config.toml
num_hidden_layers = 8
hidden_size = 256
n_experts = 6
experts_per_token = 1
d_expert = 672
d_shared_expert = 0
hidden_act = "swiglu"
moe_layers = [2, 3, 4, 5, 6, 7]
router_score = "sigmoid"
normalize_top_k = false
routed_scale = 2.0
balance_loss = 0.00177
balance_bias = true
router_logit_norm = 1.0
init_std_router = 0.0164
lr_router = 0.00109
vocab_size = 8192
norm = "rmsnorm"
norm_eps = 1e-05
tie_word_embeddings = "early"
optimizer = "muon_variant"
learning_rate = 0.00842
beta1 = 0.95
batch_tokens = [131072, 262144]
max_seq_len = 1024
train_tokens = 872900000
max_steps = 4363
dataset = "wikipedia_en"
Below are experts of layer 4 (counted from 0) of a mixture-of-experts language model. Rows are named router (the router's row for the expert), gate (a neuron's input weights, with its number), up (a neuron's input weights, with its number) and show model dimensions 192-223. Each number is 500 + 40 x the weight over its row's rms, rounded and kept within 0 to 999. Numbers have three digits each.
Before each expert's rows: "gets" lists some tokens that make up at least twice as much of what it gets as of all text. This comes from a sample of Wikipedia text that the model never trained on. Tokens count by the router's weight.

# expert 5
gets: ",", " and", " (", ")", "6", "7"
router:466552532466535478499455503508496523528468533526438482514438526505578517488532515542544409523491
gate16:469540516511532524472586486482506497573542491474475515473564566434532548479508420515475507620520
up16:551458458477457501481456532534507446408521494539492484486509433560469493473577518531529527461463
gate17:564516455527504513528508435497564517537522586533543472452541503516540497510491497509527453520580
up17:511532463524544514492446514464478575540499588489485533501543465510470526505489424494499401582537
gate18:439477462430515422511520482577564498507506510480455566519502486520504430506457466538496508455525
up18:548493488452529476428458578455463436532516509487535402530524469540563468453457481507476531468483
gate19:531532548498543521468471412495516500513443548462463510572479503508537509540567515541520444461505
up19:508522543492538495513549439524515447431473495497468502480526551561536522456514496468461522455469
gate20:598497467503503465474520464563512418462485447559499512488449484505517473521464501530496495505469
up20:451577444492567526469468518563550477497550502588461504500490431484505522527548546537460442397524
gate21:515524537514507531507474437560526536463510577510487509417488442538493616468524502502440473499550
up21:562497563459447562531515522513470526571505431496495554492595440523440543484517490491443532493454
gate22:492506522561525464537471540502517493494495504473483484496500506605477518472459511513476493460433
up22:440410480468533539452535515468446503504521496557472535479440512425505541507562541524565538505488
gate23:415552441480548455517515557550608513497495480576463509483540494531549516503406528509455525508459
up23:448561499562477563440420558518487461489548494429515505489530454495478421540550498528474509543527
gate24:493562466464526528479495538449456538529480547487461452474476501534483550486486548547476433474543
up24:464535478479450520404521534415502559526547509518552499584502476400520505448497493486515544507524
gate25:468499514482510582472538484529455495537513507573508457499488475580527482495546456513511509529566
up25:516555455452523528534463445504533508461495566466479495478506477464515520493521448485558454439566
gate26:460451515543538525522463468523448446530560551551518508479444487490546457539468578499500467467572
up26:502455494520524485484509456488511415451549541548518475448453527495534496437460559487527507484467
gate27:516497489540496428463457536442513481559506524506546442431482543541481431505504557464438541478528
up27:430454509561533526541503477479480478459481482470538468465517495499464542497500461429467473459496
gate28:476488500453598505486476476533480497532483495516513531468512514536440524502440508515495542439518
up28:452527516446432512546474494508510473515470577508541421489529497456516524540521454502494477467515
gate29:484564437475486458550624452550466534571532470545504470462498508476567473475468491557474422495407
up29:490521508563449480436519542522455515544475514567499521521473558532575428494541483528531486502461
gate30:499573489470420527445459565440540545584466510544496542493536445469557456519534461513525526436565
up30:497593462501515530526515485523465423515497461524532555495499475475512520509478461490465517469538
gate31:525507498490540539498466427504448523470455524504576531544489506555452541534481562482520498494489
up31:471469514497521513521554577574480475492528428413462521480514499464482570517542446541542531509535
gate32:494489533588541389534460552524504496518457487526477462471551512543491537446545502490496480465435
up32:529518512472449494453506492476517437534490535458456537478522573478567533523494440452527516427545
gate33:493461462566545505544510508492508569499472507427494505456548515516513457518439521474492497512485
up33:509564518477449534434549500485452509564535519521515496457457443506504541527511538480516517481519
gate34:462533460524557544514429528524462475544382536477446506516484550503542536539410501533466485492546
up34:534492508529420457504459515552491528524516477477478525463483416457564500505566562469419485550486
gate35:549511447474481521505464488464516494525450563548473517517505508451463575531472487464549459425422
up35:574637483515472546474505483543475518484474490450512552453499553516614497497464504534522454504465
gate36:516510533484477492499527527547468514434484529552503452500480411518525493534518470524577504526496
up36:425493480513525496504411511452487478542543434419516487563475401462481497480504449474457496476503
gate37:475550518477565482476492521419499586425482451544506537469501490472504531360536531455551517457515
up37:552484496521478469462493568515429503449468572497442509516501516527524447535451486472484512506504
gate38:500509501439491560501492537511487485504523452479488454511467551530482528529473494546484512481465
up38:485484457527483482523550517563572524494487501516529535469470466502444464467481552543467525486485
gate39:478551493478535523549544587505474474532504514555490534502510484504506443434497550442519502513478
up39:543495520474490525421520448444515503529546547514446378582506537513552482489445498498512446497414
gate40:499540474541449523477504523535569534533537515507507470488540475503523432487545506494564508486621
up40:516488582471427535496490490498482430480516507568554524475508532490550508493510494504461483569517
gate41:506484545573453551538543451496498488497472474454502455447553456542503474536489477527518488451581
up41:525513467487468436496548453487501487463464607499549526552470501464495509549517516415479498492427
gate42:463504492479516593481479506504560444467440553494513517434518542505618598431566527554511526509475
up42:508389453464508453528536469436565436482488467455600558527440490503508532468537550526495547477518
gate43:504539538528494485551466487462487479547557524587480429469438482460556488464554516521541462500540
up43:488507493525466484536507472513483431459479520561454498528478488520507482398463523539368494531465
gate44:531512513496511500462536448455540490477448495448511448436460511519488431484486422580499513503547
up44:511477475448479443460499462447542554410487505556517579498541521540520537443522449491525525540517
gate45:534447458531478533487427543519505468464486569504583478547499550503492467536494499552438424464437
up45:534523498467486549476435512467463430471532477498465508527449541556407511458534478508550496500513
gate46:527488420360424565488496517496475542430524446501523505524420500578528468389500461464491423545459
up46:513482451567432517479473495454485491572544509497439457534508534518470498598524460474548537453540
gate47:476547421501469500516533467500554472556521519548524388479508546490479536516464508619612443489497
up47:532499506478542496474519473454489556531502503451553502458516525502541552431515507448473540487549
gate48:483476475513458523531462505513487477508487532501537515446478494497517486538465491456479537520443
up48:483384535441564584494435528509457550501507462512506530574521529502510466500421494437495475480453
gate49:431517467509473514581534473444477543461428586528483521484477538489515517481500489505485478572497
up49:559530577421494492409416486554587534468560431512520452454485387484510479432465496526454531508448
gate50:441471594418534470559527574466487520527477497525505473497536520540555488494525523458464485566481
up50:529500454440457539480534462470389482501599516494550500496497522474574495575515518564546514493578
gate51:411479564461518531543445519468546508525518577492487536509442533476514512543445446440525506478497
up51:547580547504489493409506526537484515514476618516511480525486463467536564519461454578485458480523
gate52:565600462569524478469494414493448485525461568438492539558511505492497458469503482579499484464543
up52:421505461526494440511532458494547528459537549496506515437402479503533498449483498571484567473508
gate53:531558505450522532480549489478446571573459477536421503516450576477510470441480469502492522487575
up53:508655498468528483491487580506471456496497484524468554590444472477448483469463532501504477473489
gate54:535475508557480525519431491485513535499493513493435478572412416520456458549408513414539486550496
up54:552419540507536515585533499460507455494521465461499423520532447513531553472524492519439521505497
gate55:500516448457472526516531420583538524476489482494483454492519440502502586520526461537460506545404
up55:466538430495501385489496489458498533511533492457490501499474398524516438422560510510464532494526
gate56:475568458514491489456543501534552477481516460474451481551532458543525490457446490499549477515476
up56:491528483495547510482480514532584488510479550543506521552506550504491505564474560564478474428527
gate57:480489494495477541514533425483524508509425490518473510478431464550568500546471528487510454500522
up57:504535434495448459530471482516455443494489466570519567429564502488486492577513520512506499519487
gate58:458533561541534537442433520483517522532474464482442552469506523480454502552519480462459492567519
up58:473555396492508537459532512467490506445587437565444495521539482456416552478529485454515570516478
gate59:461488472456524461535444551525565413399504491497467498464503568619451508506496594466498532524436
up59:504512526487477469400498548552531470494407489530520491492502457498447436549469441498533435510485
gate60:539513482436519502521543525477457444484470495500439562524488551452522480461449480528504481508561
up60:490537567478525532533542440504471525493558530516503533474529517538466470434454596559519501518520
gate61:489515464500527534465553522518513469493419415500502521471444502512481540415566557624479514450575
up61:504469511563497448460503531541586534516541476493506518540517510505428456554520476513500531487468
gate62:465490464494601503487547447536466517452494489419508531488486534429509484514495547516521449525510
up62:498477439504557569510426485476555537528440510475463526547428454538529491471464490527420490476497
gate63:562496486515497524526541467550495484464538558493422415543515440435484454562494450561452475422544
up63:497512487482476512521454537441492594568443474557485430445542516540509557462446524451530541483465
gate64:504504561513520489538439452548486517440559579512454499480442443485442460479475415489415427532494
up64:506550537517542493493462466497484531478566549473540544445443412484499471433487418489533489487520
gate65:556479537478505479504493500499489559541520516542408503462434578447568509487456484488461526514445
up65:407380541486510476523427426568548539524521521516519566554473453494481467519519545484482537499557
gate66:455492516536507432445491522558488464590498535481515525554480444468519474546491558490405512484534
up66:486520531497450496518448454478458489516506447514579431482487472554498476464462542561477538484482
gate67:537517552482509500529520505493435466555467507517565477473507457454506516486441492496556498452440
up67:541460484445512543435448521523503514464552556571471489449486473492532491449589451469453554504595
gate68:492508563534514464495483582526444453453442476462466482501455476534523531528492497482535480499462
up68:518512491517451542509529534523538503540478463496477462440566530486442467451575511494518523509507
gate69:488494551457456513509525507542506516501507540558443483498461508452460464540531455464528503426512
up69:439554543503541489456503475524503444491557500472537480514536462487526439501451476556499423539531
gate70:533489452508578529556450503504542512537421520544559473544464513448463517510556534517461504500494
up70:492510468518466502465478532416508433476545438509583473481555483488517538469448491517465508545497
gate71:543533536482436565542477526516511551483408559523567474496489538479530492542492545402547523481559
up71:469481550547507455516598475550515512545540568508517477527370483477502459490561504476488537466476
gate72:538493487448531536466488527536491488487450498499509473450531485510559530428515498531503451471518
up72:472522474444517431459481492513529501510435504469475488522532490510534481484428529500554518441527
gate73:479484510463526417500529534556460547443539461509444487495473478468520464504506460449442465532517
up73:508483496477471471435493518474491470562545488447487487577450490562491461491479527467440483560518
gate74:581447504469457434491457482465520460487480540528444489529612475559526493511500538464528405446571
up74:435502494480474504485490424482511507495421511467477497572453449462540449452551436482499460475484
gate75:458516547576538558510620473506520457550527547523552425458507474513613514468505506481484502503561
up75:532508493533444468453430487535574475450533485538442464468565493437460517510483538492536562495517
gate76:503508460503511451554397497494517511508517502560399521481505499480510539541484533464491504511461
up76:437500452497591455546440496556563477492459477519425566520536467471460519537422558501463505529446
gate77:463491550406532460437513506468532491468511509436490476510548479517501506485522482402567474459549
up77:547542472440495512468499488520494532451574526469508460491516455598489485521531493457524501457541
gate78:490573503490467528586432532541463501549579500492560480510589517504507551503445494567554488541505
up78:461401497425482497444509477449512536557518482539461474521499427541465576453567425495403518504530
gate79:473557588412498586553473498494478495545436480458563545461484464475508522447549512461567586524452
up79:504491442508576472525518501491536486428506539487441453507517527458498462488540460462507512519480
gate80:606520508504493512424552535534507506476542516458453477499469499570471515522447459485483485463421
up80:536557445469525556459368518522413474553562510458451415459520483608509588461514553400517489504542
gate81:475515533495473494450480521472503506474492450550484558500463574508470532538495497554468528519455
up81:554531524532528560484489493564432508497530505477514499493488452507493594511511570478496542497572
gate82:535514510440510536485491480498554435536463474462520558506471490518481505569430444433551419503505
up82:504584500508510478461514431493486456583485541528505483488432557507427567450441486493444471475550
gate83:492547557527488494467495497445450478518573388462498570495469480456474463473486576479502474484531
up83:447493455527518487485614487465445474432571480454510467503512454488462536531544498505473504470500
gate84:438463504501491512542513475471558479512450572465515455418523512519558528432431490510475530475485
up84:554468467526546494539528472447603539476534479569531497464527511468558540477469530538497507500518
gate85:510463432451523485509467476517411522475437501500496545492466535479585508541453474520517523494519
up85:468511498521537536495503431520486570469477521499547458462494559427584477493492537501509488477502
gate86:516579531556483475576473454470553510567520490516544498455415549535476500495559501580467428463488
up86:449569514493466458534510461480543488504503589597487444476477513496462555551483493474553440522436
gate87:491535587509526524537428519473500447574549519590479474514505565528574475468492491485531524432459
up87:438438475482544528508497521458515535475534521501537543437573457526513505501445499523521495480516
gate88:589475532469551499607592530458557526515432520511514491490506488540546588446426463485507441471514
up88:502530542489465586523508502513496509540429481552472522480541515542521520491476516507543530498536
gate89:449523507527461454515493497514529465511560511515505500516465458507540467546484552543573480451442
up89:489468507452532474515503474556507528494417496499515560496420442453490484523435620468476494492504
gate90:440505470479495500522485487522492547477453562515476534502490471503565503555484458553549484449582
up90:499516495471535490501514527490480521505571464497506499510499511501562508492450510473533480521515
gate91:498568524475611494467441476579619525433605507485502524475541430583577432426530530488428479513450
up91:482441537516474445480529528503499525509504557525556456504525482460484549531444493439493537474484
gate92:537594549457521481501508518500566458434469494522528535494488558452450493516562475588534474503456
up92:572495562524446462473421523477513543499413498503485516497515517489516376469430481504441525509470
gate93:478549486516482441522530473548548524467444489513457450429502527530526495532560469550507434449469
up93:476513510495483463496534600558505513516542452521477425495460539514512518515447504510577482496507
gate94:478518466547452474546518549501488498511589547482482501479491527518521459527516499504518473446475
up94:459503534447465468504517497540575472515519518483506521441482464541505539528483436452546540477499
gate95:558544532462505504457447493496409513456441507473483433463491534518516563526460577530451557465529
up95:542421479484472483511601464511483524447509456503461497520454450547500502418527472491454480474542
gate96:541485442524487589439502514510423447598465585447440492472428490532496505571547481494471470596507
up96:471550522487512544446524486470432417495543517470595498502453502473512531509575522456455527488489
gate97:406539491435469475417461536484496509482518508482402540477503450523519454499546518531515459493541
up97:479424528480535481475489523478484481571495550485519494545566503566481513533524520500534477518560
gate98:485549508515401455474489438448473518524459574433516496497501483460506481520440551484424477551526
up98:550527448438528509481576529532493444428409492523512512485417498461519555438493515546484495487461
gate99:439474531522536610516494530513449489484516512412514529528484571463545582490459573492432479455569
up99:448455484526562534509579538525485547499553520470496444510480555461568518481509576519464441549485
gate100:550526606502482521484540457504491480454491504445537527562502431563508458541465521569546496579479
up100:536548510528478527515498500603536445562467462506432537478466466479497501468464481469448587493504
gate101:475468530486518536483497512608520485475538501452550559535473535496471407525488524512521519483491
up101:557488587536484467501530448466464495522485560568583480505482490533525483569507493500489478575483
gate102:436546487483517494483525498491469509482481470514460550481512602489518473500527595530501485556518
up102:459476499477428478543512549401495432492540479526484490516517594457513445454468472502489487506528
gate103:511443517444505499448544523499508508446434545501485535506511523464486483521520514525470488467530
up103:458457598540488443455515547474454517497472514513536469459480562485506507523593503518520493488561
gate104:466489469523528558544542449539529559478474476524473539519489569512464465519505509485420488489413
up104:481546456473523510518424516497479512506579548513481402476507453470468523549547466498555503471557
gate105:520521472529497526424439557529476532449565535536524492505448509465579510527536545543538471530541
up105:472588487507473464456560494535503439593482508484431494537526458478444517465569527481437511551486
gate106:531490514488582462563542549487450491463553511495537445557514472517458488513463520489517464512488
up106:485497498482502535501526532473399509502473523501457465522548542520490572608530527527511449588548
gate107:496512469552505566484489487566485477482479462519469472507470473507537565480497470435536480431480
up107:482509530464521526494552516531546417453491528533465489510495516530449514503478508477519583398508
gate108:439518594466447545552491494524485502468504550509429496513477520459538551457498539368499491446474
up108:474508541516473456515482478472529543565497384474490484554463491508535476561519529564485574470581
gate109:491474543504485509512482447535504518471499573496458462446536528468572583457490490491451488405553
up109:539492431561585532422456541452599518507523545551459380569558481492499430575454578536521431549447
gate110:521471555537556496522500531535515510557526478483478496549509491499518533492491551485557472454584
up110:427578553502443439418406493519462475467478491505510484593437479539529470502512455501556459465515
gate111:507502480493494385538420508491540497432522576513447530488496498515510523492566476507501446531512
up111:558472468526492468516501517504447551452518530554503509499560534616445497520468492526540492460431
gate112:484533510473564438481467512434468556529483484498545517521560526536400491503473508547528461519474
up112:562482463453494494454487477463489564454467547514470496491473556546532442570548551568513462504478
gate113:568479522502475485512447521533479542564500470495469445504514483449469514530530423508458470541472
up113:563530542510477482484475516554500465531520537435502481566502541469492478529449509517469505535472
gate114:502504555537450496482530453502451503504431531502439619504523523446525593514448497531528501490489
up114:503393454532546494521522563526481511433528479506574447485455518527477512484506560537424451571435
gate115:518514471505511512432417551528540602504518484528497508525409529608523501523482482517450507451450
up115:485543563482509468554519476509435449598529480459536525551551519504524473481464478509487522538557
gate116:528582448520482426506519511492552442441486511541595527543466476539561416505527512476518463483572
up116:488541481481470458497545498489443457539475573446474516478490530500466512454491489495545470441532
gate117:445534510509534492495529470466469539497429454558429581471542517510532535498482488460474511518513
up117:548538450428503515546469488494423529516464402469461530570462468523481572498530513446510523493485
gate118:511576524524490497437620461493448460513504510558479522542410504474495484513504557512511567545463
up118:480509486487475493481514444480580501536486520533507490582496443460454530494570480506549550510449
gate119:505527513553543470535542487510503585410502456514547496498504532550501486534563526412616539509491
up119:526525598494557488486525512543496557476471465493546482449445519523481510483528492436612522457502
gate120:477510507491502482495482537614525458474426536435486569511474456517490569598558507480444529502435
up120:495523489487522496528447552502467489479518488476553503503522484444475482534512607524535542508552
gate121:572547481509635532491503517469524483516496520559420489524514485516441568489434535467563470557520
up121:547504479412445543445418571484498478547476541567494484514453480486503475478560531470490529497528
gate122:502520613551486486507512560545526540411534544554548514567520523512547481527504506481493481476447
up122:497433493481522482500446491511437550464521441529516504489565488498533482551469506548500497498559
gate123:457515504441514466543485477527527496465468498432443498546508488500481503512509551510441521407470
up123:590564477466506477456529541469471596508448506531449496469505460535522455531497484546484493497444
gate124:460498488531506385531565431512440592457478462573462470449449476515506488498442532494494442414515
up124:432521473509505485525504500469524501537533527594519567540462411460477480465506517564498455406529
gate125:462458512452560448492431506497497494516467513439469464564453454480500513522447492484524502530486
up125:496529506456478434451413518426441474507513482529474585513508511495532553489432472448493522472529
gate126:460494521510493528463564582465545519544484468439575509531508519612483479529456522518461491494524
up126:542531544500474483473526476513543578466481442483468559551476515559490492507520514506545511507479
gate127:505534493554484577560526483482496543467484484542459538491406519491519476548502552529450497511492
up127:488479559552475440467414471473481523564483500521520499511393506552485481428510543503418453481489
gate128:569514526461436456467509502575477539567437491483467563509502532516534451473525525500494463508502
up128:481420510473488447458507600516497535504490457473470499556449526506492437424500497490540454536463
gate129:523555521437447529502467477543459544471504540460498526466536465516466498523450443538533438484480
up129:587457569575597534520533437537480527509447476487536464476436562497494565440559502439517556517568
gate130:473465523471548478481501530556507539484424505533550477475494472500465482521538468519540468560540
up130:535487449568442481519501463525475408506506496523458519509485508519476463528511476458473480514532
gate131:481541527484504509563524555554435464523539539529492511499564550445544462483532477506482522528492
up131:510510512600508530509433501496538440479494492500485564463502453445522516473497523490488560440502
gate132:450498537503494535425477514519491502502488537480467566547490543513550537479508475538494513418463
up132:520514504450510409534483471496523480518524494510388502475462505547475490547518485517467503530519
gate133:468524517461476471479512478460485531416455460514492546521513524506496537444509476535479452523561
up133:498444501533459480529487472597512460567518520505531391445510461520411508459461525502545558517471
gate134:435543538466546515521486458466414487487440498567471469477488504497521517528471503486429488491512
up134:502511593518455551479531481474497443535486537540552489560566528480581523502471507494535505490517
gate135:480474475557487541471463457532465514464461523521442432542484518499496512493565517586550495504500
up135:525463506522487491450476505510450497547470497501543525599546525453502502470466459518489555531475
gate136:529526533537484509536548577480534524496502439518541438516510534436498490502443485495480433574557
up136:536434513484490521510437459559533542573592493494500448462541437494539517520494463455550429449470
gate137:547522517424480499536516460520531438468434500527480443502544535452466423498443489427510547480554
up137:524466476501506512474516521576493489505552530449573553489520516471531433566554548508470509528507
gate138:521513565509468573481469487479489541473508504512504519513450503547501500513439497514552525457543
up138:565504462439485410595503441516517454466418470512538520473492486504453492489375545548542582507513
gate139:478500449482487515558488494462533435429535457509468533626500491440508475504529525512456440478489
up139:461433404476475541463492487462559516501507515493453570567506553494470485455525472484443461575423
gate140:496537470513517520535521533527497413467463512542445543497472522469551535519472512509560467543473
up140:464502533496509511476523448493476519539536498452537486569475436458510458631464428530485499509472
gate141:575535447452501467485457500492471492525437528524507431399488538491478484476365495465536520524561
up141:521526501529512507521536504473466543565496514506478445434492449500475523490471545481486536480508
gate142:511585411490454421473513527549487521580523462484505465521518507456500504492516609443481585537530
up142:466485469499523524543471496541539579599547479454576543522550535557518567471477533471567547502517
gate143:500506462551544443497539568571495513538457544524474477585503481460555558524452532494547509480520
up143:463479543519471424434460530499500509476458473532490499471524577498570555483496503539510499553513
gate144:542551534505483516542492562481507524546528442565476525521547547563584494494451530546496485428550
up144:559432461599511475580446474458443484590539508568453433515573519548530493490467562505517491470500
gate145:423534466548497460525496490517495546562504504486448475484492461621476546535437518542556499554509
up145:451555507500506523519490529478549446473552489515516501479471460483466536553550509507438494511447
gate146:554540543511575436551484536464473519493432503531498475549428454477484541508543480482560488507520
up146:485504468542528474473572575496488534489431581535490472488516507445445454465482477567459474496471
gate147:512505443458451478553553549474529539469517501508450476511556453517560473525501464450485471497514
up147:492473528474520585555479497465507523509494568503495486438517511528497475417458510569473509497475
gate148:540547567546506478420390481523513469528495556512493482506428555527492493543548549523506446515463
up148:465554539559548424498516452524384462500474502522503505505514469490572412511451518533556527482561
gate149:448516559472473498566505487559510415494512514463501565512482534513568466459506583548475483484488
up149:439503483504498491559552503472525493491475511536446455577549565528447463493470522575493526515506
gate150:539507547460486478516520483519514502484518490482455505517528501540465488446508518496447521494527
up150:463501462420523579489456532558528493554540526469492481430507484482416471490415568467462508568485
gate151:416554476504549502486507542479429543484482462519469528480528451411564518491474499604440422415500
up151:537458518555514481435432494454434580481516487453571485533466497509468516490452509495543466507428
gate152:563473491488417465434540518466538464537481474470583582545506416462563483542531488586448484536429
up152:477482502506527511526544471533515510436512570480440544463528530579478503517533508516519540528571
gate153:502566414443481533446474526452497505487540541529454477521455446469487466532470471522525480444437
up153:507446520525505475514490447516560468472492433521480542489514567440436497475485423521493474478522
gate154:418482548499547459469525529513483470473603554508515547453450528559502515478532512442538532444518
up154:521481522535470533488499568542467542532478529538507536536489577517465405564495462563484502517427
gate155:464541449467575538533458552460579459526538529584481502520419526538536443542489457533508510507476
up155:479490502527463518487552531467437456494424496480507536550422523532532436573508473602524538432476
gate156:527507485485568501526497518450499502602424513501511518461533498553500513569501496554553471546481
up156:412527395475530561458523552552570435527528503576454516467463499491496496484532574521457504498541
gate157:521476448514541521525572491487480519444502509453500487506567522521553461492536479489455522501438
up157:534559486491487497493489516600539502478417525500536468502509482526482537511472523496515536595547
gate158:547514558494541489497507491592512466498482486484471465525515516428456529499485522598493486505515
up158:579496488531520503466489531499545482571546488430492473505482535452465504505506522513465461564495
gate159:461540512522514466458556580537532481455512495514430547547490531541462472497525442534528485529512
up159:579470493552518556601442417508407568539518492545536511419472506532500503518546534560484496549484
gate160:487495503521520557473609487491526454469533515487549467446530494546553471472501539535422503569485
up160:522394549535552564455546493489494540531490527410532484507546485535531481504449479424578491495495
gate161:526479537507552517508516527552522461489466563487536545494480534491548481527468432536475489490507
up161:491588519490468456470491528513491464458472538445548464568498578525527529518504472526483528561526
gate162:580488521473572444436530539531513516494584511513484545517500493529486535546445461496487504505544
up162:467529511445479543573542496541464488518464492508500442465431540551541590517489506583511450449468
gate163:484488519558498482481442528502482507472500517494514538476453566535555437471508514505504474494429
up163:431471500517555508545543476489416488528506482466491451443539480562568531553581522494484420492548
gate164:468533535530471522553459532521455506546509484520429512515534479509508523521533465392532494457517
up164:511494479472466463506554406449501455484538475530516475501541549586523497574489523451518466502471
gate165:470505554488539531531405536480477535422431430515468460520509502440512494533526530501451470545504
up165:519499559497570472458516485456524478572447482517488505495537490519510501463484491451437539578443
gate166:504532503551487575517598458549504514579449508524455478515469552548501524448509566523465489495505
up166:550479472482513465431492525486535489468552429497534509522433519498523531451514554582523493497536
gate167:483547442501507490514525488532534537527473564450517416563406528494527427456554454566487495561508
up167:538493472458485538532496534514460477566403535438487492523475488429524452513506515506449557524539
gate168:473437600500432527478538456476514512547499537592492424512487526504560492427543500447483485463538
up168:446504511492492491458517485386454535513452574467505524476424453458523471517569546450460439490518
gate169:456478519478477470492508491545480544456522496457508522468513519386474471479513408648552493503520
up169:456502470468522466414546534537490486522522521479449537552478557371486430519489479504549450521496
gate170:529500509493476521487459511493489529503411566453513487469464505513493572486491460533515507533457
up170:470528509504525446547533539600428522406493476463499467481522477521523462534486580518460478446553
gate171:488432533504528494474497471519580521489490511500434547510449474524567531423437570455522531512457
up171:548492485500527508455494505529580472523491553544434480503440495515476489452464471508587482508537
gate172:473490549440553486483548543520550550500528561495461529496506451527509496516460444535536471513473
up172:456486501489531507542493453515504524546494448492493477409530487504507487435447509512485454517498
gate173:496546477469540463501466442512503536522500515580553497475565484430518540485521467475542473491542
up173:432502484540598498497540562464472471523453499487532501467542512520510549495519529505569480517483
gate174:500538492484471467522485554468488517532506550546470431469531517518480476514482545549495529480550
up174:505472503483484490480493478469517516524526441568534576489502516470508519568492485500521478512485
gate175:454516488469544595452500490557542503585573564514451491491509544557491543537522480528464509451452
up175:544508497471497573547500397532458561498521562563479433481453387494519461501426434461522523492490
gate176:495526567529455516541533485488578520493432435540554487513544496485553469507505550567563427483497
up176:481417483472454526551511458430499466492559444478510494474471486573406534520465526461504513551553
gate177:523470534519488481464560515512510600560478493505500589455434556430529466500410499497463487558495
up177:518551481515472540447424506522493550521521525517509457448568511445482505504462422427451451466535
gate178:509493482437486462535483549452515521573467577525494521547538484514482453489492495471508462481429
up178:525484463555540431540493470467518479470469513557476445454464477431571514552502530467523553512540
gate179:498517494501511523539487461537501406450476521488514515523526461422497600526499494495523420631495
up179:425532436426570520524545465485527518398449513527474515539509542543433439457581461557576545509505
gate180:544489537549551471434487502525433547539509557503506482477452607501482491539491491486517507473480
up180:538485483500449502547497503418500438537500492467557524494548510541476444501467469439551532539482
gate181:496574533412502517493444553574472544396500536486448502479471472478484545493564557512528543458552
up181:551493491504525433556505528461501502502454493541526443529436571470501534567514499513465554485463
gate182:500402450475530495567512474539445519494482528524506524500463488523531525501522494543550538511474
up182:554448468474458476535460458518442492501504477455522554547523465536524504458547516431507454538467
gate183:519506448516507512567512514483519481530497558470490530487479521502495445517510480533552483530527
up183:486493530544508527480460516505506526505608469516488495421454505478430496488537450492459491472514
gate184:467508568508533485494478505460449444501549423504419518556511499521504526474496485466540470464520
up184:411438484561523564464594522445505517507603483481502497418482529485481554570433506525464542502484
gate185:514506453478511464492455503427561558555490495450563445474453495543484467396472469573453508561449
up185:504425564449548461476507557528454460489529480434498491464497551464384479540486498435481521515550
gate186:577514426499418442555523550550533503512437474509546470518507511490476496489546507500446528544476
up186:531530538467428543513520485501524466490467416443496500516493433512532509521498492524487482455426
gate187:491528573516472523528455499533440511563505500474455504469440544533508540557504555507400515492506
up187:477526504484487516512481523503505560452490455422515444475549459501408506523489500517526489599512
gate188:438550473460424503544482574522530479462524559506476539505507503479450487511515515488425507489463
up188:512456518518446552578454538452507527441460472489562468484509522494544482577476483552580545521538
gate189:557535522470489616428445499517467492497529475484505482494511474428597457554498427519463518487567
up189:529448449550515445434616423511472516538494559467487497542505460550466562477479479510479484499541
gate190:499552486461497478496536498472518445482485513462455499551463479543492485481472552524524509556479
up190:501512482499521449494468510480531507470523497481516521507487554438447498442445460546546475478507
gate191:543474499521500511552535606467549556516529490469538494479464576494456550500532551579548415474492
up191:516493607488517487519462414487527507481496545544482580565518499511523467517510454494504551524511
gate192:507462510505485512443439488492530463490493493579473522500535582547511441474512497399442487499475
up192:448555502516454477547467545495571524535422472528499512467556456502478452435525455505516491565495
gate193:448409572521523496527543502511594500523493477454490520509528511467483463545497457516571399430504
up193:515448519500449543502458531465484463447490526526527509505530404557465439488519557539488543542461
gate194:512599484393503442527461497452499527446434503462555503507527486588474529533515440486483470551440
up194:387473514465499406510546431538440501469531530531471527584515427526439509448520507407456473538533
gate195:479549465486547505488476464485507550564496546480484437483506502574512452457481518500428520481464
up195:463502445578496523432472469453503481524483493526543468484525450494597527465466462508561472467495
gate196:500510488454543500506466512514508510494490486536471496481498520528456553519538461490546457458501
up196:489434541503499549496532529544565537436509514469512461506522471491526497489540552523487498445553
gate197:500507504486494488480468463481537439577496548468451491594520528530538561527473491555428459475539
up197:460434453562487550442484535572511580517511487531532486471516475487521493435523567576488511507420